python train.py --routed_scale=7.33 --head_dim=32 --norm="rmsnorm" --norm_place="pre" --norm_eps=1e-05 --attn_scale=0.177 --parallel_block=false --init_std_down=0.00307 --optimizer="muon" --schedule="wsd" --batch_tokens=[65536, 131072, 196608] --doc_mask=true --train_tokens=546100000
Below are experts of layer 5 (counted from 0) of a mixture-of-experts language model. Rows are named router (the router's row for the expert) and show model dimensions 0-223. Each number is 500 + 40 x the weight over its row's rms, rounded and kept within 0 to 999. Numbers have three digits each.
After each expert's rows: a language model's description of what the expert responds to. This comes from a sample of Wikipedia text that the model never trained on.

# expert 36
router:490506503462467555533510496496543438474582452557496559536475546440551465531475470530506549484573530532442499484540528518476537513497519429530569506505508561511484438509468426514497525496462438442542559491520490499541532590497513464535516463521392547507526514523489504490503510410505509504442522486559503454544453535525436543479528492413464595494553490401469537496541540582492478530464487455522515430491549534489469497480517556498537519532445446491476437490514505574472511482480469472509444550489518425485542485449453437483445461472505539476461509484521528533527581414455422496535456483558531525446498491466484471454505495551527553538551451538520441518393461472519469477534
Letter pieces right after an initial capital B, G or H in names and compound words, such as B-re-akers, B-ro-ckport, G-reen-stone.

# expert 2
router:479475489447521562447517491471586440498432544474529555539528537513556523473582527495488487456511525456504479499504477455495528581468504503461513453425505587449518488476494489586509488460514532511494533549550431555476553459518523508507441566526601517543539511472438494471501566550496474458461414528493482535471508524503528513504412469496499452537550556536459430470508460559528504544496540530481594536468454455486471525514544520534539458582547528514574557500523521487421447508423488532490553522486556467492495537524550476435554507502522426415495550505469511529517440577530581549516591472477551472482509511489499496484515530537516507540502438497492564500475491489485562493443
Inner pieces of longer English words after a short opening piece, e.g. fr-ag-ment, enc-omp-assed, l-ob-bying, j-uris-prudence.

# expert 11
router:492516496546452537540459503537548507475511512498494469609550559500485469531575490439526568403470468478428524567507509554508505528498522542507529526497510521523520549540529486445484468493504503542529475485514594483516511456512499490423497563534585494492435490533500553547525496564464570517489453520516549446434525566595502494455493511513497538512507457515508509473480483565470462401566568480481563520402468528472487437496443475504442504481522468406490581490536470544511522529486508453579517494501509559529495468457476507554472520479501466447438597485513517468504470518509529526450576557517512522435450560512538483528506522467467556576483545440454521525543555563494460485529
Discourse words like However, Although, unless, thus, plus scattered word pieces and sentence-initial tokens after quotes, brackets or line breaks.

# expert 14
router:400505450448505519494459502472525482503489506524550502475466475459503512467454489517503472525499481492428474414468467436520466463425505515425582496502507565429447480499467487572428558568488528430511510510562519454531501514492523490519539498489464537504574575443508517503574463486458458473448485459514459512524492554511496468528552562458515494514489505473446460451531531507545531548479476461487458536452547506448441564523550521453489534506454477578571483512534560472415493457489451511562505577468549404508545498541461435444462492532459508566543532496420477505537495458483567529517540523470511495538460528457471504510436526547495484511517546529430484464429498447512557437406
Later pieces of Spanish, Italian or French-looking names and words after Car/Bar-type starts, e.g. Bar-co, Buen-os, Alber-to, Bar-o-que.

# expert 29
router:422533425488458501473509523444499510463565509510510545517499422533487485454546527590448486498552565465485454534498501472486553547513505518428581539479472518420530425476476484548483438477448454420518528533496423472518482529467496447545528501515424448491488461509507436478482495480483502473479563446575511483537448453454462543528519461527468551488519452560479504472526546561480542533436460495524469504543466430494452458502501507556586498557461505487481448470501492554510583514452458458469520542483540479549559568414505448453490525481443514540459494451529489473530508551517489491462493452588550433482536476523433428458525531490529510581551527468473534523482505594515491499459
Second pieces of names and acronyms right after a capital initial, e.g. W-ag-ner, W-ilm-a, T-as-mania, C-S-RS.

# expert 10
router:540519475499497466441536544453550598423580513474508489536545521438547438528501524557477521477510545455486525542511459500520493556550470516434462509482519521557472511534467528578509406465457500459487535488550518566514487523492551571493491484495432496499456491478506494433480545499480562475447556533524491517483502594518469457533544460551491492472490510471501502478439548545438553498545484472565524457465456540484458545498438524439477485539480421423490495544477467539474547505420439462523484505457484544537555468466463461465457511485441521507455571546503458438470461509552475550476592490530573463485468511428464419493477478508561544541543462513476530560473469475490391534497
Single letters or short pieces inside foreign names (S-a-ada, P-ia-ve), invisible characters in coordinates, and dashes or cells in tables.

# expert 27
router:482499483509475455515518488556558496488468561444524520499524474486563543501483511536554556483468463577494441494527485510552491508557464538518480504562454508455478582522570503487438455425547535527506593459489547549512522460526522512487491554508548446544420517460427497523498559553561441507470471527447516521565493569536593460545528454539493504510488484574500456533510439573497450491494537543535552571476489518500469508511514505475485409486512532408537566485511537520515485500477505522505512497567486560508498551460478551476470496539467580531508561533501539575472514500561543540476578458480547481459533494442509523476486443546505507532496467395465572473451553552514587459459
Opening pieces of longer words, often prefixes or stems after a or an, such as in-ten-se, clos-ure, un, inter, pre-em-pt.

# expert 21
router:516464502485516488525438490543538464473494526560526525468478506478527562583463532504495443544500535480434459390490477487467482438469488550431468497542518576527443459524503526503500501528457512485469539435526497495492500575457524477537560416485382475495451573516517472498486377523485451478481553423525538510509466449441518471483476443499517532433478528447459460499517523453491567517519526471551506529503562463513475474486473554498465488506461445444485503548506470471492437574464490463496437514457487603468486457534490513429442455459458548485461462461507560536520527530551432547464468514462595491488423606489544479518508485545514478478527510521482473534430540513531511543477
Single letters and short pieces inside non-English personal and place names, often accented, e.g. Ale-j-andro, Pří-b-ram, Rah-man, frança-ise.

# expert 32
router:514524615523478564441509516542529451558585533444491524493575522416454540523503435527457463410494505507473483533469569564483529508475482487461506504471487493471528522516576503512510395491432455533446457488489523512440482447496511527499519507466467459499494439511468511475527491507566550480467548532480460490495528429475500577570452485446458546511493429469588500528475514476501472403524502540474485529427515421500437506538468501568446465480475541526514436521438441525472508524469533556506563528530487467538439455505553538594531510453512540477425478491530454467486467522533565531479505536533456570463542442511489482498450473538493532545443543463504464516484546447499522549472
Words opening wiki section headings and table header rows after == or line breaks, such as Gallery, Early life, See also, Chart.

# expert 3
router:481487480464539441435531449485456508527569491509562476454499464518463562533518493543543485537498479460465484398466501532480438508441498527426544555513534630536389457548482459548509491519504476510545559543531502440491507539446476523476589579521405527508498446501562446501485508440536490421490462468511493468525490471503479496477514477489457503521496502515437523541457541554465539481406452439504552517433508506517518443494492582513568503469452480525451447505527548508524516534502414456497498520500450497504496563520490500475465465495571571554453563453429504454463472565515504511538464477494551482406490517527482478454472479432515452558481528494490530523462541475493554459479
Given names and word pieces inside personal or place names, such as William, Robert, Fred-er-icton, Cl-ary, Jam-ie, plus middle initials.

# expert 24
router:502489488547457477572504493491401519467492420493486512453461500577477449542450432522443483524435559509564539451474541506477530534542483512508538500481444483527541516462426423534552461496518530438498497511528485490498448542435440556547595489466432548465476512522562478489531413456481517537546519521518505524482454518514453527486578520506491427437516500501507501571507437467550554533490409503488453451497559528514523545469475489538535546496450501518500497495490536455538532462576432511453497477482540504465480518557466441520481419534489552487564451603496429501520519472491437483495430464492545538587486498467504477534523534459524493552500491499460449467450503477423439548551
Commas, of, pipes and opening brackets after a name or title, such as Zimmer of National Geographic, Canberra, ACT, Adipapam (.